Experts of a small language model: 352 SwiGLU neurons an expert.
Below are experts of layer 5 (counted from 0) of a mixture-of-experts language model. Rows are named router (the router's row for the expert), gate (a neuron's input weights, with its number), up (a neuron's input weights, with its number) and show model dimensions 0-63. Each number is 128 + 32 x the weight over its row's rms, rounded and kept within 0 to 255.
After each expert's rows: a language model's description of what the expert responds to. This comes from a sample of Wikipedia text that the model never trained on.

# expert 10
router [112 131 117  97  80  95 117  98 144  79  93 141 127 155  87 145  86  93 133 131  77 105 127 104  70  92 101  79 116 107 119 151 183 173 143  96 139 129 163  98  99 111 117 102 164 124  95  94 116  85 115  68 154  86 152 181 177 184 183 159  92 116 200 151]
gate0 [123 132 190 151 121  99 183  74  76  86 157 100  72  84 143 147  97 187 117 148  83  93 166 111 170  83 109 126 180  98 121 149  77 157 141 175 170 138 171 110 161 131  63 145  67 142 142 135 111 136  97 103 130 116 106 133 141 107 109 127 111  85 185 107]
up0 [115 123 139  77 100  90 163 127 184 151  59 146 183 105 121 172 154 154  66 132 145 139 121 145 159  95 132 103 117 180 145 161 149 120  95 135  82 129 100 141  73 174 155 170 132  67 137  96 114 149 142 105 152  80 130  81 156 128 120 162 167 140  73 121]
It responds to: A lone capital or lowercase letter S, N, V, R starting a word, especially names, e.g. Las V-egas, O'N-eal, s-olvers.

# expert 3
router [115 146 114  59 128 150 136  84 104 116  91 117 103 114 113 173 112 130 134 112 136  99 131  71  89  96 121  81 111 126 111 130 138 112  87 191 113 134 100 111 107 123 128 119 112 104 171  99 103  58 163  92  95  98 111 197 143 145 136 139 113 123 120 171]
gate0 [166 204  96 130 157 128  90 149 167 171 131 125 162 142 127 145 136  68 185 139 133 100 137 139 129 132  37 154 141  72 163 131  80 162 110 118 189 114  94 112 162 151 111 164 145 138  75 108 164  73 128 102 108 186 185 160 144 142 138 120 129 136 157 140]
up0 [146 128 117 156 193 130 110 104  72 122 130 158 140 121 110  59 124 189  81 206  91 133 145 153 115 157 149 133  97 105 136 134 128 108 133 132 131 152 118  91  88 159 138 151 104 108  99 107 122 140  89 140 199 163 134 110 130  84 117  91  47 130 112  41]
It responds to: Short vowel or vowel-ending pieces closing foreign names and words, especially Japanese, Arabic, Italian, such as Jum-a, Akir-a, Mumb-ai.

# expert 42
router [127 103 144 123  89 114 113  57 122  76 117 151 101  85 147 133 131 189 105 124 165 177 136  74  88 103  74  85  84 111 185 120 127  65  69 113 208 187 114 146 128 116 127 103 113 155 102  60 133 159 163 110 102 152  94 133 102 168 155 122 108 115  85 147]
gate0 [109 130 151  85 152 120 123 138 106 163 120 118 101 148 132 142 161 119 107 113 133 121 134 158 139 182  89 141 137 127 178 150 125 154 128 130 116 135 113 153 106 139 132 132 155 174 138 154 169  89 153 147 192 188 106  98 175  84 115 167 104 125  83 157]
up0 [ 73 141 110 144  57 135 130 143 109 109 165 163 132 188 132  67  76  97 152 122 153 127 180 158  99 156 145 153 103 135  50 196 143 190 147  71 163 157  26 149  92 138 131 103 159  96 107 155 107 113 163  99 214 106 108 110  86 134 162  83 119 148  99 137]
It responds to: Commas, including ones fused with closing brackets or quotes, in prose, place pairs like Tokyo, Japan, and after dates.

# expert 36
router [111 118 155  98 156 132 114  92 187 104  83 141 169 148  91 132  84 132 147 106  53 177 111  94 131  86  60 126 132 134  80 216 166 142 106  57 198 122  79 111  87 124 104 123 167  90 157  93 124 147 143  88 128  80 123 187 175 160 164  93  97 145  68 109]
gate0 [159 163 134 170 137 163 163 145 183 100 102 181  67 145 127 140 110 176 159 190 102 132 132 130 160 131 120 141 106 102 112 129 116 105 160  79 206 100 110 109 125 127  96  37 152 136 127 209 110 124 119 143 104  96 128 148 113  89 141 117 156 172 133 126]
up0 [ 97 102 178 137  78 138 159 116 120 166 124 103 129 100 112 169 170 175 141  83 134 207 137 105 147  60 105  79  88 169  99 117 147 108 111  99  96 174 197 106  40 139  95 156 117  79 151 154 113 132 144 119 129  71 119 131 101 137  92 157 175 124 114 134]
It responds to: Single capital letters starting a name or word inside sports tables and lists (Date, Doncaster, Games, field goal, wild card).

# expert 38
router [124  88 135 118 115  88  55 101 131 131 127 141 108 159 147 155 116  93 145 137 110 112 112  92 108  85 144 131 143  62 146 143 140 134  75 140 151 157 119 150 131 111 129 136  96  92 111 147 165  84 123 104 168  83 134 167 105 173 187 154 146 115 146 195]
gate0 [201 147 182 103 127  60  89 127  81 193 177 128 123 116 144 115 135 164  78 148 125  92 112  95  92 109  97 130 119 107 162 144 182 141 140  95 126 142 121  55 131 103 117 121  88  57 122 114 212 134 200 171 190 117 158 104 126 130 177  99 163 116 107 105]
up0 [111 179 126 147 123 170 161 119 101 114  81 153  91 136 101 159 140 152  87 150 167 106 151 159 123 149 170  94 138 124  78 133 107 168 102 125 170  61 112 122 177 112  92 101 118 120 178 116  83 109 140 106 119 135  99 156  75 149 131 154 162  64 160 150]
It responds to: Closing suffix pieces of abstract nouns and other words, such as -ence, -ity, -age, -ue, e.g. ess-ence, marri-age.

# expert 47
router [116 130 121  98  80  83 151 106 130 126 135 142 105 162 138 180  83 166 181 180  99 117 117 112 106 108 130  98 184 105 151 158 164 113 106 116 161  93 167 144 125 122 183  98 154  76 145  98 186 111 123  86 129 138 105 188 177 161 126 119 114  81 138 119]
gate0 [142  81 115 176  56 118 135 133 140 127  84  98 136  81 167 133  99 127 155 132  55 150  85  89 107 117 133 130 137 161  98 139 165 161 100 217 155 140  54 148  97 140 134 129 135 155 121 114  79 100  92  92  86 117 147 123 180 102 101  91 150 130 114 157]
up0 [153 134 105 120  74 142  98  80  98 109 152 133  88 124 117 121 144 150 107 144 109 177 135 147  72  64 107  71 100  93 147  93 133  93  74  94 162 130  88 127 111 131 155 152 137 135 130 132  80 149  94 140 161 112  57 100  90 100 112  86  73 171 120  92]
It responds to: Letters h, ch, sh, wh, and Sch beginning a word or a compound part, such as Copen-h-agen, club-h-ouses, change, historic.

# expert 28
router [ 77 122 124  60  74 187 114 101 160 106  80 139 130 156 141 127 117 139 176 108 117 139 150 120 155 143  34 142 147 139 168 180 115 123  30  70 165 124 125  70 155 108 133 133 147  69 126  74 160 177 159  52 206 124 128 113 197 117 153  83 106  90 119 113]
gate0 [180 101 123  96 138 126 138 132  87 146 105 110  92 128 160 171 121 115 143 120 114 161  87 127  21 150 115 102 119 156 115 133 108  99 184 168 131 146 136 174 153 136 139 170 155 139 147 106 134 124 228  84  66 141 133  71 108  79 145 100 110 148  79 134]
up0 [105 145 168 132 162 121 162 149 119 166 131 131 154 158 179 101 205 130 102 137 141 148 157 108 127  26 181  93  75 113 113  90 125 172  69 163 140 164 130 147 111 133 142 161 134 111 126 103  90 102 134 109 183 124 179 155  92 137  83 125 134 112 119 152]
It responds to: First letters or pieces in infobox and list fields (CAS Number, Molar mass, Class: Insecta), ordinal suffixes st, nd, rd, th, and odd bytes.

# expert 27
router [130 145  98 115  83 147 109  88 135 147  86  94  92 135 146  69  55 106 158 183  69 132 126  82  86 128 102 119 179 106 133 157 163 148 125 137 197 142  90  95 129 140 145 154 163  93 122  91 131 149 152 167 135 119 135 157 162 138 197  86 139 153  82 131]
gate0 [ 68  77 159 129 174 103 196 125 154  90 138  69 150 144 130 145 150 187 127  94 153 116  95 134 130 111 135 129 115 101 115 159  88 121 170 145 135  61 153 129  97  86  88  81  87 133 147 111 147 102 111 118  93 103 112 108 151 115 172 101 134 163 192 121]
up0 [109 154 151 127  39 181 128 215  91 101 122 121  81 123  69 123 106 161 118 146 155 139 122 153 149  66 126 102 109 111 102 171  84 110 135 152  96  89 169  73 116 101 105 134  95 144 141  94 121 159  97 160  99 127 157 170  91 176 104 135 156  97 110 150]
It responds to: Nouns for population, housing, land, and measurement in demographic or geographic text, such as census, home, km, ft, village, community.

# expert 20
router [143 192 122 136  89 173 108 115 125  57 122 164  97  86 135 120  97 164 162 161  77 156 125  91 102 123 132  87 156 128  74 124  83 176 139 182 142 128  95 103 152 119 154 161 189  72 106 121 166 142 163 113 164  92  58  99 155 112 132 107 122 142 156 182]
gate0 [142 197 113 116 129 113 158 133 112 125 156 105 105  86 161 185 174 142 171 151 143 106 106 128 188 130 130 149 102 139 126 148  99 152 154 138 147 124  98 119 116 133 112  66 135 166 172 127 127 166 125 108 138 114 162  99 149  95 103 126  85 105  88  51]
up0 [110 141  83 145 110 155 103  18 159 124 113  80 124  60 115 140  92 103 143 129 139 148  91 123 133  71  91 142 111 115 120 140 188 151  89  95 123 160 139 172 142  92 108 145 129  90  99 132 133  80 108 119 130 165  58 141 139 124 150 133 149 182 130 141]
It responds to: Suffixes s, ing, ed, ly after stems (play-s, fall-ing, us-ers), plus is, was, are and adverb endings like -ially, -ently.

# expert 12
router [ 98 166 102 130 147 125 133 104 143 145 108 121 140 189  84 169 120 173 128 116  78 137 110  78 105 157  34 165 153  86 184 169 116  99 147 165 163 177 150  86  93 112 146  82 173 122 106  93 150  63 121 121 107 125  96 194 134 130 166 111 100 145 176 163]
gate0 [134 105  71 129 150 100 101 123 108 179 142  80 106 163  59 109  85 130  94 134  82 147 143 169 134 132  70  69 188 118 188  91 186  99 116 186 136  67 204 144 128 122 149 118 156 161 111 150 127 105  93 120 119 116 171 147 135 123 173  52 135 126 113 107]
up0 [ 55 110 100 125 131 132 172 120 103 156  94  92 137 157 121 102  82  86 115 124 139 154 116 124 121 127 120 126 135 134 109  68 140 129 154  53 155 149 146 132 120 113 190 126 111 125  56 137 149 150 166 113 146 104 116 165 196 146 196 132 122 140 134 178]
It responds to: Pipe characters between cells of markdown tables of numbers, sports results and race standings, plus semicolons in inline lists.

# expert 22
router [109 106 133  55 151 124 104  87 130 105  82  86 123 191  70 148 164 143 178 135  69 214 105 121 180 140 143 168 121 131 142 157 191 121 117 123 184  76 108 116  93 125 148 116 113  45 148  65 112 101 171  93 161  95 130 139 136 150 150  54 138 114 144 196]
gate0 [122 161 107 161  80 123  95 138 137 155 148 151 114 121 185 101 142 107 174 143  95 131 147  78 168  68 148 182 154 154 125  98 164 146  56 122 165 115 132  86  92 139 176 106 130 190  88 138 114 121 145 132 134 121  69 120 156  73  91 143  64 163 157 139]
up0 [159 131 146  91 169 131 113  74  90 159 168 155  64 142 129 137 117  79 135 125 128 125 117  95 193 133 137 175 162 130 170  76 126 158 101 153 154 121 100 153 125 114 121 178 111 107 136 140  99 202 200 142 113  84 110  70 159 129  73 102 105  94 168 166]
It responds to: Word-internal pieces with c, such as ac, uc, ec, inc, mostly in Spanish, Catalan and other Romance names like Ca-uc-a, Domèn-ec.

# expert 25
router [161 114 137 122  81 109 136 121 133  72 117 149 111 199 109 134  91 151 137 115  97 113 140  78 101 129  72 147 144 113 103 108  71 154  65  97 191  98 103  57  85  89 163 106 122 119 117 117 163  64 134  73 110 102  75 127 155 152 107 131 134  68 171 141]
gate0 [159 126 126 105 111  79 125 186 166 135 137 224 159 157  83 132  99 113 131 140 192  80 129  97 121 114 127 130  93 134 105 148  84 141  91 128 133  97 156 114 105 122 149 165  98 148 140 114 154 108 109 146 132 111 136  74 179  96 123 135 168 122 175 141]
up0 [127 137 132  82 134  80 142 136 124 165 108  92  80 166  98 139 141 144 149 125 136 170 215 144  93 147 130 141 130  79  88 135 143  78 146 116 172 115  76 141 110 132 143 151 159 169 129  87 156 119  88 157 143 210  97 156 166 104 143 108  97 182 224 120]
It responds to: Colons after infobox field labels like Motto or Height, and joining words such as and, semicolons, dashes, slashes.

# expert 40
router [144  93  96 122  25 127 127 132 168  99  74 169  85 123  92 200  75 121 164 126 116 136  78 134 111 110 121  95 125  87 146 144 136 104  82 126 131 149 147 110 160  99 116  99 134 114 114 168 179 169 115 112 130 111 126 186 147 174 166 170 126 133 124 184]
gate0 [ 81  86 120  84 120 119 107 131 157 163  94 102 149  98 115 116 111 161 116  93  76 124 123 145 147 113 168 115 155  48  90 128 125  85 159 125 153 115 169 152 129 122 105 129 177  22 153 126 173 111 126 135 159  98 139 142 174 143 179 119 104 170 116 160]
up0 [151 179 148  51 139 136 139 210  99 118 136 132 165 127 147 170 111 167 150 114 121 133 118 131  70 126  83 151 215 135  94 185 113 171 162 188 124 107  64  96 134  76  74 172 196 114 147  80 119 116 102 112 106 104 114 130 103 172 172 158 105 180 180 157]
It responds to: Function words linking phrases: to, of, with, that, as, and conjunctions like when, while, before, because, after (in contrast to, compared to).

# expert 11
router [138  79 137 164  95 155 173  73 175  76  83 165 119 121  88 120  90  82 152 113 138 122 176 155 129  65  81 165 132 169 150 132  84  95 110  78 208 123 129  93 109  78 133 170 127 133 164  95 144 175 137 119 126 110 155 132 154 138 144 160  91 145  73 144]
gate0 [119  97 123 159 162  96 153 112 151 115 160 105 141 119 146 134 100 106 172  98 169  88 144 115 120 108  50 137  39  66  56  92 107 140 125 107 173 134 184 126 148 170 116 106 182 100 136 142  72 134 129 145 124 136 141 180 178 111 151 170 143 129 124 208]
up0 [ 86  93 127 128 113 145 148 153 124  49 145 127 105 133 132 143 145 143 143 155 181  81 106 148 106 127  88 125 113 123 166 130 123 115 155 111  87 186 129 135 158 153  63 101 192 155 154 134 117  92  96  96 119 122 153 130 135  96 111 143 199 116 167 183]
It responds to: Single capital letters beginning acronyms, usually right after an opening parenthesis, and first letters of proper names, such as (C)FPB, Billboard, FM.

# expert 4
router [164 151 108 138 119 125 119  61  97  95 117 133  78 144 135  82  92 111 155 101  97  96 148  95  89  92  82 149 135  89 122 166 118  93  85 126 115 112  64 146 176 113 192 150 149 127 156 134 116  96 138 107 152 128 109 158 177 146 121 178 154  34 161 164]
gate0 [133 104 115 113 124 145  71 124  66 157 130 110 124 141  97  99 161 127 183 193 140  99 140 160  58  39 110 145 163 163 162 154 131 143 183 122 160  83 161 158 153 147 125  90 101 128 193  82 133 179 128 103 146 143 118  80 127 162  97 126  52 103 118 147]
up0 [191 177 142  86 136  86 103 139 138 138 145 126 122 102 100 113 159 106 110  44 159 132 116 138 160 138  99 169 157  92 147 147 144  90 125 115 137 120 104 140 196 134 117 127 107 155  72 122  41  60  92 103 151 177 103 176 118 148  54 128 135  86  82 111]
It responds to: Ends of place and nationality names (Soviet Un-ion, Bulgar-ia, Ire-land, Japan, England), plus closing parentheses and quotes, often in tables.